Experts of a small language model: width 192, 8 picks a token.
Below are experts of layer 6 (counted from 0) of a mixture-of-experts language model. Rows are named router (the router's row for the expert), gate (a neuron's input weights, with its number), up (a neuron's input weights, with its number), down (a neuron's output weights, with its number) and show model dimensions 0-191. Each number is 128 + 32 x the weight over its row's rms, rounded and kept within 0 to 255. Numbers have three digits each.
After each expert's rows: a language model's description of what the expert responds to; "comes after" lists some tokens at least twice as common just before its tokens as in all text. This comes from a sample of Wikipedia text that the model never trained on. Tokens count by the router's weight.

# expert 60
router:153184176152123114120170117166139161174106162072102122094191140154143084161045098156152165086099154161091125102127205149185156121144130120099115121108119159150122214181125138127139147126164074088171130095117121115120086140104073099123140070152081214126155134095117167077156128130120139173156176151145151134212161092149108088067137147144142088144124115143127144148145072133081139139118105165089102112173158122153145119102080111120084075082176131106161155167139131113099159193099087124124124123129153109153199155113160159110112159076133080109148145119136113129157177105088105087
gate3:107091132143104120114145112148098070143115118094097100132072130093089128135156165134159116122080138188175170089139171079164141126163110142140153087050090108128094121106113098157122157053148128092159116105070199091127179107180140157149114161187109140110109149094143171096169190085067116123132127099142114135146098128079149136090132088142075132098171140170087067050067111137167149122150158098131200103110140117123105133132141220099117183151145093093119127146082066175148125122106170098125122106109213133102160132144110147145123112102107159097159101114149161146135094175158150127
up3:142175117105142137160083138100138118112171151174147141165151125152201116115102078148107134168169157099101119166105126195068096140112165109109117179171189164127142124147116118119151179163085140131107173162165108152140104141077122094108137079087123119152117087185134109164081094162157102127115111173134152115080143091194111146179126164134135149142077133049201194145178119085092141149081056143124062145151131100132072148154140047133113113158117161146139124136136177075142109137155098153122107107121036146154107110098102100103131145186132137155141135154096083089142113064113135136
down3:107166079128174113083140157139156117145166094179151092167135102177148145124058119090160098209152126147106115112112154081140128146141176090112160073190150143170161153136126125168144168153092133172139163147179089172128097168098195148140123131125168042166126146141143151159089127157085158139128152137131135108106126100101110130165143102113091129142107106138135042145096137155200120140146056123157109078143127180073178167205153130147122155179105091165138155159157150073099098101166093103073127147146105126116143070110120085083101129101080139144164127104146117137046096130117108142
What it handles: Table cell separators. Pipe separators and closing parentheses after numbers in data tables of statistics, election results and sports scores.
comes after: " ", " 0", " 1", " 2", " 3", " 4"

# expert 9
router:164107129126089128095157135075106139078159162108150122093072130098147124139101139097117133151132148097159172155160091116151097139118196095165132146118105171134103199183111062140169107161162086126115113096136120143104142178112117122131065175166139116098170190164059149154112156128127144150088145130095188181137114105147154118174157121045174105123155147114145159151100141138057152153089111159171153121086108107158105079192130115161156115146159184136105053119126152104130121143076144160107068155090201130070119072138108121166099125069105137107100104121153107080079129130139058152
gate0:087107147157101109105128197120134139086170173176117117122102204154091074140124135135069123116125075170124134155134143113076094099169185170151089167108129066123141192114143104127095140139087106121089084102146154130139110168120155171057147093203170142119146173126080140095156128103110100162161162159096167132135107096088118128140129076173113159132113111082102097140132125249131133123127150148152106064145156173133214146165125140129099119159163136133138131107115100143113100209146144167103085125131157140155153130153097121099162123100163123172102125102170129113126072202093177108
up0:133090079148179145159153054171132162125095133092128130133123127081182187206149113048139170154115107104146120126115114135144120138038113091130115134121115207173069086112115138107139117104158150115109126147170106155160143102114099146134127226128106128107077099129156114202100130141136095149121088110099105155105152162186156132102144143164140138117127165157110160119109113057143138163145081115187133188146111069114040113111110130152216117105105096131075101113117089137161136084121141119157108183138111118083097096104190086150120146108143161124155136142092160118168111116163081151
down0:166175140118159149122141087114107134103141167112151139178123057143127084146115108118143140067109210170162117130132142129169119105166148109151067149095133088122089179130138105036133147172122163085120122208137114144146165135116119134160115098139167154088140143127097115133054119157194139135158196070159173194115079113132088112175184142154118090162078141101096099188164077128120063145143195057156119149148153118104134132090136134083135137155132141107175106130118073163155139096134117096111146129110152109154089159158128101070111123123197134157120077131102129119092133108094186166
What it handles: List and table row starts. First token of a line in lists and tables: dash bullets in date lists, table pipes, football positions MF, DF, FW, row numbers.
comes after: "\n", "|", " |", "-", "°N", " on"

# expert 49
router:165085138142123137111140106085159156102103125101152120150097110129143147194100093127082078088121168093100144167137090098156136157100103100160123141128104177095082144110123074162157119132194079140121158116126062147133138147120120120161067153177149141130138149160097126136104144109120125116121143145180166173161169116172145078102082076072092123105188137138088115169102197121100127159131153136128118144113115140135098124076109083085155198189070071089087095119111176160089182095128147141091073127128154083093107197127138165155129132112084087219112196108134102081142143140091083092
gate0:144079137131112082108156091128172109113139095127130114138217152209091093135123091117091078148136132151155215104123147119102121148149133107129174101219076126158141139100150154163082144149140124145145118157115119115078150104111101141134129128149091069133172184146140103130109107166177133209088077104172075095160129108106046115097109095179097096064131097132133095082140163107145119152151120115070125149132147089081093126155134079154154097143149192094110089141124110151101123098174110107113081162091171089099180125122130150199170148154149111143092191147146102180156136162148135137
up0:169200092134141134155199143151160087118119110084123118191205163144130067130051150131116164110125136126121169124062142159063101133109149095151212094133114166084146094114117120102134093174120141148132096145070121145113106089129076079140121141111135129136130089088198142153131122145185108139135087116163109115155092116137121199126128142143122129134159111112172110119039166140195090116134134152098097108081184090130064130135178100105093114151069192147099096151085131159132088132152157072097105167084127134101136191128111142184132159146150107153112154101094129124107108155085160106
down0:162138128146110111109090149141142124077097062098114086091096147136066137111102141077093127099168081104106154171130107180087138110154112108129147128193144146142141103131115076137138108122133040159148164110115136120123085155108187169171178112116153113115115080153177120081110121128098110137068145117057134115139105084160142098115113108144136094146132095130130240084168185125122112145093153180068168122186102159127129128201146103130123068101116154145122124147087109146098152146199173142159100085094093139094132141129100108154154143171114207072115098154156146176140095120054127101
What it handles: Infobox field markers. List dashes, pipes, line starts and field labels in infoboxes and tables, such as Born:, Died:, Released:, "- Position:".
comes after: "\n", "-", " on", " (born", ")", "\n "

# expert 61
router:151076068136110064132159116147115166087146179130194130145113151129108189080107094095082142120107103093163191153175133171140111111059136083146116120144151132129055114142155043141154076093174043165142145115116104106085162141094155084149116145096167110122121147152142152157111080167104057159099149159077172136180191127163157128106151083094156111110120087088112123180073147153077093126152157145097068099121099137127139155116150112100151152140117136113109106101119088127088168093136114159070056114096116106105172164105162152129143128115110112182098168122090138125103095131121084134
gate0:153130139125117147133148110151097049141116095097098098050176153084097161067112117129098160185134152123130162091116107131089132129140134179139142137164178096128118163099112112130114208139134173112135137095067163184153185119188093140164123096142067170161138173108094171153112090105140099161099123161101117085131072124101147146088115097153167184151105110172149147093176117089104134097118115088125114209147105093177116175146145108143138135210150160068191099116156088142172121132158112186132118088142107192113122162152152111130149157095068106163126103118104120161125165176122168085
up0:117117099144139177141138117116147093085127149120112076071171167086166148064139103160073154164140128096160133101095155160103121160146148212150123131117154075148126164099107107132100193132135144124119142100096195174133167121168137104134116060148117152139097167128086165180137131117117119165075149133153126141187116088152182092098103125150148142158124121155198107150178130089137184077111136091103107228162067129145138162127125135177096131159084182075179126086135098108135108141141118200142121092160081129115169156163208150138132150099094122182123095147094102100136125151121172075
down0:133109196167150141121102131144130096171137105122072154032129099114159161097087078117131116179144172116107108151163141049176086142127161117100123114111152172148101074087174119089138096159139135113105125128128133155178146098107186165107082086128113082063135096118078093113110167100185154152221122087161137118127075093098092076142099125166096101108115169111140108115159150145158092119100169136082155101093057071153131104077109154120140065123112149156121110106066101110131110113098062132117168105147105126148164125141169163142121136135112112101091169093134162153126174177155096074
What it handles: Date expressions. Words, day numbers and months in date phrases, such as "from October to January", "On 25 November", until, Died:.
comes after: " on", "\n", "On", " On", "-", " In"

# expert 19
router:116065157145195051089124090164156137134132133118171121082088110102143156149100113134164098171124220108130140123135167097165122106141116088142116146094157131069112116176085142140134180126169065133158115181155101106158079109165110153125091133138113121168107155155150114120137189150154167112105105131191132073093139187108122143147120133118106093119108143141145138144121072116140150157168147081130116138063138055173144093099152090085125143131144065093078121143075099096160132127149146137175102068164118164106166117202134188143149076200147145155157104182083171151133135162097085119
gate1:107102135136055115121054103083174185119143122150094109161121162143101080180127102128126108157087154112126105071150172199126152080146124122114117102124141088166157150149111126167118205123155115184096166143123122154153099180112087126148118160106129124093131131105123167154106176084111153110136086160133139110112076209111136121099141152185131099098182179173078168110176129142144152147163113132144080058132090085158120126174160095129123148151175102128106080116146084109162084175171182123169124170164080120092106118090150087095088159172173158145177199150109122122169110127145181144
up1:173120153135092094132139205083145069089147168117138179130111128176139129100207124106159147079128143136149145108156118127158119113140139103117132166179151166137127138087076154251097105100132105128139150127127122080147127134139090095141111086056121111163140155149059157106170113123165121061147162105187071182140132136164085097179103108124133142191159107092162123115144121106123145137121197113206096151138177156155125123096130091097085166121120066095137182163132122190090166142154149150136173107132161176120115132086143117106148123153122186121092118178148138093117116163087092087
down1:144142091076119093151172156187124133166148086077129173089119161146157081111110096196167133139136102088132133129163092097082156187112126138162197194140153164130133103156085107112147146132132151166087102101104144134143120192101163113174113123121171152079114157163094164131139134104090138084116120132122131134048126113115171097096120217219088153106143154113114087129151179130076155117128163205144133154127141199196124128163110141144113183148130144107159072072130088150113118071101148065109134115139174122125137096112155113128131178050154095145150134131134163103111103087120138153
What it handles: Scores and articles. Digits in sports score tables such as tennis sets like 4–6, articles like "the" before club or round, and non-Latin script bytes.
comes after: " |", " in", " the", " won", " on", "|"

# expert 41
router:131167085111136132134078147126110126098172131161159125084128073156118179141101119168111168107154098162117099177120097101159112126155080098096150160082136108157089088143111179091175076140091167176094141155096119114147072109145166055119164180107146185098207143135143184147137173106098131149122093137127135160093124183118107171131165061098114138171098144144105121167123171136122178122098063089091123198144170123174117141087180124154146142137124146199100117133072142086089154114103112101172119180175143111076107098141172151190120175156152121161168111122090158101084144136172125110
gate2:153163158124151142121191138139152139120119108133118121124151170134055134092144098125176109117084114087118091101120109143157107169138118117116188112115117152131112096140117098165139123140139121050116120179189182161121098091082110148114110149136076106107166130164156082132155118141076124089105146107150139121174175180140158125093136094117123138124175100209086132080124136159171171115089123078192092082146114103157158150155068140160190125115076178098051093149169125153115089145068159120098127138151038154103218104126193122158112164119081108149109086098136169180165141160133142126
up2:163126179114117127149107104055167116145162158136170208167110129080157158076141095119164092186162119137122135120159111120134112110123173180090179120146099160142208056146139136127140126127109145101130125132134131144115140130163152109161191142129124130178086144149112104125094110149126059145127174096106176095138119119182121146139175149122155127067160129143119164140089147112080130115122123089158147165116060101163152158132168091158109082174140144162110131079123081081125164089082103115118054108200195138183143135163069182099066103185191147150123102127097158096115133142097126076
down2:186118164139130126118189130103152102201143176129146147130171163096132086142087159142072131116148174039109146167081139131151142155103147102218136064159127120143098145129158121066171152137143106138132158136152104160085142054113163142177105091118075124177158135126079145112103116101137175121082118185141128087149105122153147084157147180139098081113157152125132112134153164121114185076155123159105142117095171129138148138120195080144116155149104198093107133179111141112110137176100119192127058108132123156057113200060153090141099132140159140113084155154154150112108125118089125094
What it handles: Region words, infobox labels. Region words (Central, North, Western), "of" in institution names, list dashes, table pipes, and infobox labels like Country:, Headquarters:.
comes after: "\n", "-", " of", " in", " Republic", "\n "

# expert 27
router:155111130146153118134137099155159129120180131102176190146099120098175179117124138057119092135127105126135071154102106148130128142117090154121151188109158153136084102127159154125181158133082154131077148082082129154120114140087202126155155116092179164184164164119050119150177146134094087152037114156148089148116085152090145166141208185187181130132080119195144133132137185079113154150125154102136148119134096142160138159191128146182105165109131132100135133108152177106142138115164089118162116128190075171157141155129154104164134088126103119183090169150146152140152086143162066126
gate2:150099106120106138151082084111109084150166142095160125109100101093097135156129146177150130151134089081142116204128106156154140148119086175090078105161099197132069120149103147067148120087099121137130168127065129158152091100176141137158156149098159186133166155118054114201094150119154098189075139090160132077089170155116124129179164165194100104093133055111101125140151066151109151197115082134099148114142098135100114111144147087135175090144150174121100103074143153191202143101159155131100144100182158137118166132125119115152116102094174142135133104092088165136102155154130094094
up2:109159127200119121067157144146137176119100111123094178121069189105184120103117159100151164077118093091087094146168124123183161089163156057102166154150179133116148146127096166162139140102160160122029100163151123073133171138084150106148145086117069112088101091125155100118154108161144118111159066124102109155125113160117123134115159141073110153122111080084166122170097148079137112117142132067101122144108155128099153147111102147159112150085112102174070123109080099162125143110064084122199101149145173080121138109132134100103134147104108083158165136135096108026154140071139163116
down2:128169115135106187111172141113094127090199139134074123112098072142139095138207066183126140116103141116093164142143120091097040103094133162137049141108113018120124135076097083131110116141111149120145119113102182122138120160076184114063081170072210158152146162141108100157183184135148148140092148075117107119126144087137181087156131144154094141092105088104111075116157175152095149128114190122118123168098098172121132108158122130188141147123093140158129185138137155121132121134150127111162067131157110140144124125058169082174120112133137127144108150150148148114099119094136156148
What it handles: The and section markers. Mostly "the" after prepositions like at, from, during, plus heading == marks, list dashes and infobox field labels like Occupations:, Spouse:.
comes after: "\n", " at", " of", " by", " to", " from"

# expert 40
router:103098147108138154131166157104175142162109158135143115097141130167177124171102108079097129163125155097172142161065123095167126139100137170160196162090150152056067146109130128094108088099107079149158173128128157174118072148207121145115148172126193095168180135121064167129149140155050157127057133117143110069098125161160144145158100079156127092167110163140120141147025108164130145126123131125124129132143163146124110136169161147113126089180066161096110157088092167123135147110072116113160094115169089179099161117137137113103105118172143166130089159095166177117124056157111122135
gate0:086156172143130129107084151136184120155160171064129161139152155131084150114157056120109131125194144082132138107169144082160105112162088085126123171148122177079141175092051116121145108073080124124105143159178154081095177124188111117083142065119123145127143109128182172157060075090124167123146134161143171092108085119176123140112161127116121132140112115117087076135165099126117110153138113108195137092108146146088183102086107134164070113110165107140125161087109122106154054132130145178128128163084093093150164112090110084131098097120186155079128106048108174137085089112144124105
up0:123154142123178099146081120168150154126122156065103150128110129140130142160134094102097189147180109083076155072145213154167103135140098107134152149119132178129127150114080147098169099079106117068121159121145156106133177111183070121044094106153105161130136093184158122138092061134096151126109148188124159113176123080126197163119133097120148126182091149117075103112119112139133127099159096103194145068145106134137149099127134156154132155134165134078112139087106137103133100136086142171113141092049061104113143102089126068111085088093150156131144091071151167147088050147111141150
down0:183110150074074101167186158168123064109125088123134148137133105163189154119166145178179066133189177139184163101083114133075158125118106125150098195120146088139114162135123148125176120131113118092145149112152154099159144199202059130097169100139183122100157100152098150164158154183129102107116078132135157167129103155171168167095127098139104095089139124153089118113093158171124126117189119145153172097079148124113132184119140115099128155130062097096109173107131126084158101183086169127187103119115105083163132140115120131147160099132133114109160127074148174134106155039140115140
What it handles: Proper name starts. First words or capital letters beginning proper names and titles in media and credits text, such as National Register, T.I., Producer:.
comes after: " |", "\n", " the", " by", "|", "-"

# expert 31
router:115092063173133114118143084120083135091085138097175125108140116084132094129154044157124127159171129171146170134106113073154108178145166139085118088085143093110178146140134108116095143078145138137163141145162155100141160163163099210176112072158168141096096137115120099090093133160162135144125150109151144146170133181066088132132129149117169068075096167140161150135108051087137111115162185105135135164062171097125130167171136062140181167190138132105100137189160143099131124106119172165121091183173048092140139100129091108112126128106127129112130179097123154118177142180113128115
gate1:055156081168148129150149133115112142106166091094141097152126144088162128162060152115137126132111115120141064114157154101131124081203179127138182106152116114122065129150158082145095071176116150116154152166102134122143141143150185138097163157123134118206145111101115106161101123144120116114057094109124123131168123113104138181168164148074203142181115149203145148131061162108087125110099092115155134136154143162100112095186160106120136080072093118124169143102036116085133112168112047138180121115126172117093106132121123160155165128087104114099139172085119187083149109093093106147
up1:171101159112121152061150118178098146105161173108163201106153081126102165111109122131115198107090092130113179121104135162131166108096090129137126126119124138113109106158134134092064137108173132085081143126118098157105145161114083060177090160105127167083152100167197091108152102081110105155159169175089164150125127147111074145136140114160099137089131070092063111120097136153127136137166196111115088106133125130127185168136119199142172187200149167089121093125131162143063129090110102119100106138175124157138099115094067161125128147213089153186140109152131142102111102115146145071
down1:081183120110092108187125097129148144175050146168111059143116127179147135165157098114132130160121125084106197086109150119154102099112115163126032148137136133162154180100103104085144146060147149126169106135118139105125192120159112122178121177091135147130116160085104128117149126190189109167160098101151148152161099087106117058056085121123150156083117097121199205101110119160108183164126182136143123147175137151119123139079094145141098164125108092136130094069108106150128111137160170119091150111165094158158134080127071139166088121133151112147176138139161065129160125103153161128
What it handles: Sports season terms. Nouns and ordinals in sports-career prose, such as season, pick, round, debut, touchdown, often after "the" or an ordinal.
comes after: " the", " first", " his", " in", " second", " two"

# expert 11
router:066106084097114182115091182141132116122158150137085087173190158145121155146152089150161143130113166179062110155157146165126114115103121086170100091160167116120173082080152136080174070134121167195063215117086125165114132107110112071080089083109135132125112113160124171050062066146095153067109148139120112093166115118115123146081119113135130127156129106104071145110110025108113153157140165105111171122093170129108116118149099100106084164124155151174138126128129145120150084156129066112166092161090157123134132116107150117107123139119120141097149166122136192197132159142126100126
gate0:090127132109093138180178178125189107092186109179151107124149076110174209100110145141159107138167111132117100139095170150105150116162145085106167139130150136140097136149159113106136118174095093110121127101151145119164116136152165120146174131107071123087059136099132182122140117131122131119149174114196102117144105066105136202075149142099099159121193120188163061081080132164099114168120086102135147066129121126171120079110109161185116099123138141161135160155186111141108157081128128093103204139111192118177128122046146143134102080073154179119128113153155104084110121168086105123
up0:128158127101176179119147112112094106181078142085088155085091142172164167154113105116140109105073177232110115073133111080128133198101085119170125151111138098046134080102131148126137160084144138150134115077104106162175077124095093154105171184132167142113131185079142114123117123127156157100102150106108110160086112152173069136124121093178131164177145107115129115131110150049115125120161178197127084196106125135157174105144140089114160092128145174109054102154125115129123140146091164195101086162150127177135134164133070109115124159138117104157112113165132137171132076124137110097
down0:134131199118123126157117184166147121124162148053160129124145148176166153136104163125142117083131120182136140172144161105141158093128144219178125127064094163088116108143118147071140125098119121176185063124149172102080145072098162123114120136125140130126141094129093093135101211144204100151148158132112110148105160111118119099190135142132161224127141103108047184104093124159141120127085140110135138122127113101115101094167158089153093089177128084133147155044106139101100099111150162155125091152162110163106128087108069142136140185058124159162109141094126102103109091099102166105
What it handles: Science nouns, al- pieces. Al/al word starts and nouns in science and medicine text, such as cell, water, energy, drug, aldehyde, alopecia.
comes after: " the", " a", " and", " The", " or", "==="

# expert 15
router:120155108083148130096161141173092113098125107135049155165152150144193120081114138159154171142143128124053072108129094173139184116103165132169141149122147089144092127108110151160072077135104136159125123143153117118100148138151147152092134132120129115154198174134169087125160169131167113105085109108106085077150166049133075162120101132111092093119152101080188128124063158152150101170123165125111181146114147174156153076163161101148135203095135101129127131119086174196027115089161132110140125089100116144078153108087078133163176171161162129108118179120149153149152139138119150075
gate0:172160077102132122113129036122114127104130101184117120117101051114126166122116191110110131105116148142095107150095096150091170121129132107115132119142144144105047205179127143118143116150140176102122111082112140150110092124101066131076122111163131089149114064123103095120096191103149166101080172096112124146139174105100164203091125074099087126127150202127122061079127139086132162166170117145170122087152097104130121125126166146087081133109089103148150159143149146070085150087196110126095159051180153109147161111186186138156146086132111085132100167139115095144115097107116108144
up0:099121182105142145151153169099158143128165153073129121147189201152130138154087107104160137132134105096143106140097147101136118134138173157134136121122120075161155089068170094104149132143177048162130166146117112174203182134174178101115139139114148122069092194156104188148141103121089128172134103143110153132085074131154124085155126173168160118147093100149099189174110112103111093078116152094109137122132189100098136150145127100156161120155164118107108089137099136138199130140014129074117109185097142162104078164101066128102110153131155195147145102129130125084104156157176111134
down0:078113143167110068078150134150069174156161159095111169094153139160201083114129128151104109122122102102157161087151137151134080146122197120117157144138142100130135089150134095112140112141109137145049101153165061073114168075159131080152129139105128129153119132112165113177202174121166101134171148155115116159103180110113132077117117164175182169137193123161095147136141112105092092072147158103123154121121121120119065168134088209156106173124121074088124103116170134132188114141085171103160116163140106140116091083134151087155070165097108114144101061099091149143146144132179147195
What it handles: Royal, Air and Thai script. Institutional name words like Royal (Air Force), Red, National, and the £ sign, plus characters inside Thai or Cyrillic words.
comes after: " |", " United", " Royal", "-", " 0", " Notes"

# expert 8
router:177162142100134107097150092121128105135091067141147105144161143153171143136058099149115123064102165130094142134114129131131116112114181122144094071122155152158118109160145152163165124113129129076083049088112094099139130176098174123140116154092140134146143086125135143160109111124090174149096097193058119152133165077110129138098105156147068069149116140125157150149128180109131122141132134170159150053161135195124090153143074127091082133127183140161103123162097129158066180097109130130149134145116202134199139141063151141100169126081085038143155149115141187190087124099100160091
gate1:094165101167116131096127139177082099113152129056130074143142129152124071114152203134085116103125135144140133110116155100154180087176148111157181126159145128107127133141087103092088141169150106128085123085130112105061159108096074119091192137140165145134081101124137175179105111114205021158094121123120107116137149178169161166130115137118074147133150119123124129119101167092144161169091093151170083143116177127076096141102191120173100115125150131121187122162107140140102132096172122157172083170139113127149076117174141197115170147122119135114171079172137119163159145059067104090
up1:119112147122079142115135103056139111156086104150152126143089112062113151151155107098176131111112137100102110163128137132094093132092084115165127083147124114120106139118147178159127061122098170125147141128116157171137103096182200097138076133063075075101197155130123107147167144159082188114137193091157144097133121078162107065097113121158156100119107132140111136157112103147143127092205115134129185093126082107155148104196134113109154150077120143119092144099136158148190084133098172115122118182140130108158188149071137153144101095128148057092116183115098205103076107194157151158
down1:051112088160153108153106170086147171183089152115063153131117125167084079144129131092130199171152123146124135122109104153092169131110105141131095117132120122137174163072120116161088109115092121120127125090099166092130113135152146070106089156100104128105168145147156118167136116112123171150122140151241111142108117112144164129121109126069146133146102136090117000106109119098140097105099182192138146148114075121100151099161132137141140120101121158097120160145169111145119110164134162108143145166110088126102116121150132101161091148195172059134174122155129162104105133153136123165
What it handles: List connectors and bullets. Coordinating and, &, slash and line-start dashes or pipes in infobox lists, e.g. "- Elevation:", "Cosell and Whitaker", Class:, Genus:.
comes after: "\n", "-", ",", "\n ", "s", "s,"

# expert 13
router:117175080110123137104071117135139119119075109146155109108172143142138122157174127100139095161167123079132119096085139110106161135131157167140173066126156110170166133086078101182207089112107026123087188051171153123069120159142078123074125161130119150116187113165107194114216109142121126101134147131125097095145119116094134117076097113171117099126093166133140151111103136105148130121098168101163106099189087113119149160150097173134134149145105124151173167134196133154141153109102143115105157128155168139190108097181123154099146098154109159213108111112086129133108146122117167200
gate1:090174119100178041108119133178120116141066075129131164108153106174152111104144151123150129132151188133139046179101116081119145100182089151169122124110104083089134197099133118169141141121118142094119128097191106074150161088170104140122168171118136072073161089132142155168117135057137165122132137115135159226080083140141133069104135114160111092081133179138120138138165125113154189139068114092108141145129093167113116149208100131198147136096173130084154126148124126150148105093104127083163145137126108093170130135119149095142098121133092168130155160107208111146127114123089099158
up1:115146113158138104176083138121147146128142160112162155109094118078126142124059176124093120119147160120125140141168134145090159135113174128160106152129138178081182147130155088085180108113050121113201109151080110148106117089113155105100164142140171171142151067065133150054096105154111126135126145139154117145142176129118063171179142156085140152069121115125139103137169165153116120116116135086170113143124071134096152065098208083119122064094133170127093125128169168157126141088168123143110171120180103069127124116181133174065181113149131102122090181153082083117197112105090102175
down1:120138095114147132143029071148171101109135142165143083147127142071147177104101133138153147121138110144159151173118088126121146155162124115187153151135167097131136090132073095080170123136045083094161105167113130131088093072125134154154158094121117147123130088073122094129177161150107123137140196143082133164167158102146065134178124136117107124140181144119134112139202133157074154092031129140131108102133180173183106132193120183162111069105109131199110158118108119133137146118110151110109141118130130121121147136148120171122127135070102059129031121156138157076132118163181100152
What it handles: Names in film credits. Mid-word pieces of performer and artist names, plus words and table separators in film, music and award listings, such as El-vis, Kany-e, Supporting.
comes after: "\n", " ±%", " Al", " A", " El", " Best"

# expert 50
router:127090096060170098106096131089083151115088106140171136073159141095160147156089137099141117135123083092091094192150097113097154099082122201095145151119129176109098071188107101130199176085087125091108128169163129108109124171105157103140147145123192171083165119132107149186137135161124108155139113139115200128146107105101106113147160164088145074110085164089130196162119164110097137133094133111169149103122143115103164102120092081136192135126154134188115126144176136148113181147128126074076111077134059120113105165173167161158133056133102128118104098112185152063136116096138132094
gate3:126117158120158141137057092109142088146108111145119120127126073152110162101192075154139123083107095125144113162194089114136059111122095152127147121144107147103111127109103117158159125184099175149146179156059102154207081147161115099160071175136114118159115131087146148137119151117168170100135205141167140152082125148133061134120079136152161187099146136182135067132165153127136126117190167175204140161109100104138143170114163145064175155150082052103135159133076094127114153130109175145127162073140130173139079091123183121186132133157119095137104078161136141106113177137106138124
up3:137160178110115110187065133181144077111080136117136087157115095088128158095197127114147115100136142105045198159167133157179075165147144125105098116141111123094125187164153182160197130156111127125137154159116214138140175131134130095166118150142118085131092102137111067136165176082183157131124123212137117116128178097133083115079209162152105160167123131146123133091182187155147117140193100111124134131089068084141059097124168122132125126189138109128136101146143140075135128149138163121112150135133157139136129161103165107160116151172112083124151169085088095110124133123099126168
down3:088110097176168139119130111126148136175096107053159125104142127171103112126119112155156203116114114139125115124106083146167113113154083178131129132149137106049081144130057197082127125101074171076116119113105090194161117097111186118117143179078147136170108092122147136101159082131129139087155103125136162134162144191118135139138207173127094094178099138145138174118144162107094128086163102126101163090104203193208135145150122149169188100139134136150130129081161137119104103160124147155129082194121172087107187097128090116116136147141138132093169160158057132095158153115085125114
What it handles: Roster and table row starts. Line-start dashes and pipes opening table rows or infobox fields, squad lists with positions and countries, e.g. "- Born:", "| First-Team Coach".
comes after: "\n", "\n ", " MF", " FW", " DF", " 1"

# expert 12
router:149090147089075105100086216109114145203084057115100112129157157106130107146179107128190162136104146152127113178150076195170110142149159079109064166123096126131116136146152089162127106131084153145167080115160102113073163078132138119111118171150123083092139127058117112198099154130150174140086209091175164093143091126158183064136159130169111110099132132116167111112172145093179116101151104159086164137123170117096147125185137107160130099086091089150119085142103144108168108148091152131148103137131164079098156109105177165123114117089154132098141154090130148177167113166107128144
gate4:134090124110110105110174151181099128085075100203129139111144128118125132063095119065127148151111155041126140136083106131187127129100086089104132127188107162179060146110116156143118127157138148160077179123148108104069167158096115158135123118109105113112116092121124162168121127120138149182134099100112086121198202058093131118117085157138098139135116143074156119120128136179131103127114128115147108145093187202118095122134075106162053115173153119142153119120075140125094149105121150171165140071175136120145140105077116162163128065058177139052126110156084102114151103181105121128
up4:081071145178147177105086198104149145069074090133065171084084096150191118138172092052124182158110082130131137132120057136185114139137078117120121160097127146163084124111170060137117164181068149155119181123092084134107127117107128145111105110094108158144121118175157141086165145136155170117099080125141128103164100080116115127161157140122128105157152117127162113173118188073159102088103154109151075182151187147072077104182134110126111148129172160158181120121108093085137150121147133178137098120162153109129139085091117159177186097142190128124121118135114133114132137168118170121
down4:106108132133111171098117113150092147083164153065036083084131146150136114107111110085196119152190166116135099153142135162172119102097118088172138191146147128116084153106121091106103130128192176113093101204096137184134134125152089097136121095163147178160161128202103098138118121113106092119092158107160132150095086105118079081174133080121097091158156131094115033071192163083120041115168140118138112146164126112167100108107098110185114095098081155143130123111103111159110100164130109136131163117113122125193157139140101089149162102126165122177070094110108125143126145154081125133
What it handles: Infobox field labels. Field names and table headers before a colon or pipe in infoboxes and stat tables, e.g. Elevation:, Studio albums, Pos, Coach.
comes after: "-", "|", " •", " a", ";", " Original"

# expert 47
router:125046133133119194144122082122159150105156163114138085081086111101128129115177082159164160182193175138140193132192149113160138124166074151115154121119138120117140114156117157129123165135103111087153149173100132127198162129132133160157131130113093146166153110178104140123156148127091119121131160173094169122083113123100139127160162169140146125090183144139145118154124066120108170109133124085175183131142110049164168130173220087110151128133189076166129140138154139140165134132163181158149104140169081092123136095183142137178150114168141144073152121090091173158147211170126061123
gate2:167092040167145113128164134061103185139095119091139099125114127090125134131118085122158153130108158169135138110147128110136166113137132131113097141161155138055135104147150146170138137079164125110094089176128050104166134099130094110213126106139111117090094043148159102129168148113165117120160137157157125161096113182100052107109123128156111095130048169149138158174150101137079175209105165089118161130117063104214150132108129100123134166121073077148084150181157140108069118147147130163133125113085146116112112165119124151134134177187112189127160123189118119136159132122117175138
up2:104115111176103080184151142082146150164113187096132092133146206125213176083144088103154082097113118129115155092156118081139164115151111168162189123108157135094082147106131121156157097124111118128088059130172106135148120140160133081144152140127113120135087124119104075069104080106135120072132114087180135129115114193175087089193142178163138132135067109089152136135074128162150110153124163168147073086121105162148119123120138095173107130090047102131131116139132121153043094211145156150126131130132136134128127150142148170151103091184084082119070118124105123206139125094113132128
down2:080162172195181123163088170100085148141128160124120121145179090158117141119087145146140118112142172164109133130073142102178102100095070116123151089150141126081105095109114136130107103058180114147164113127120131138104161089180131103130182126147159079082066166156165163114133155139124155127143159087189129142115144141165116179126093142105150065126089135116167119126116157111085145099166138129149108181130090158141083120091027142093109094150138140169114145101195105140185060086131173157103111122123115120112110151195217145168131109169097139126063134175068145126087097130163149164
What it handles: Sports-bio modifiers. Determiners and modifiers in biography or sports prose (a, several, numerous, consecutive, annual, years like 2015), often before season, contract, debut.
comes after: " a", " in", " the", " made", " his", " of"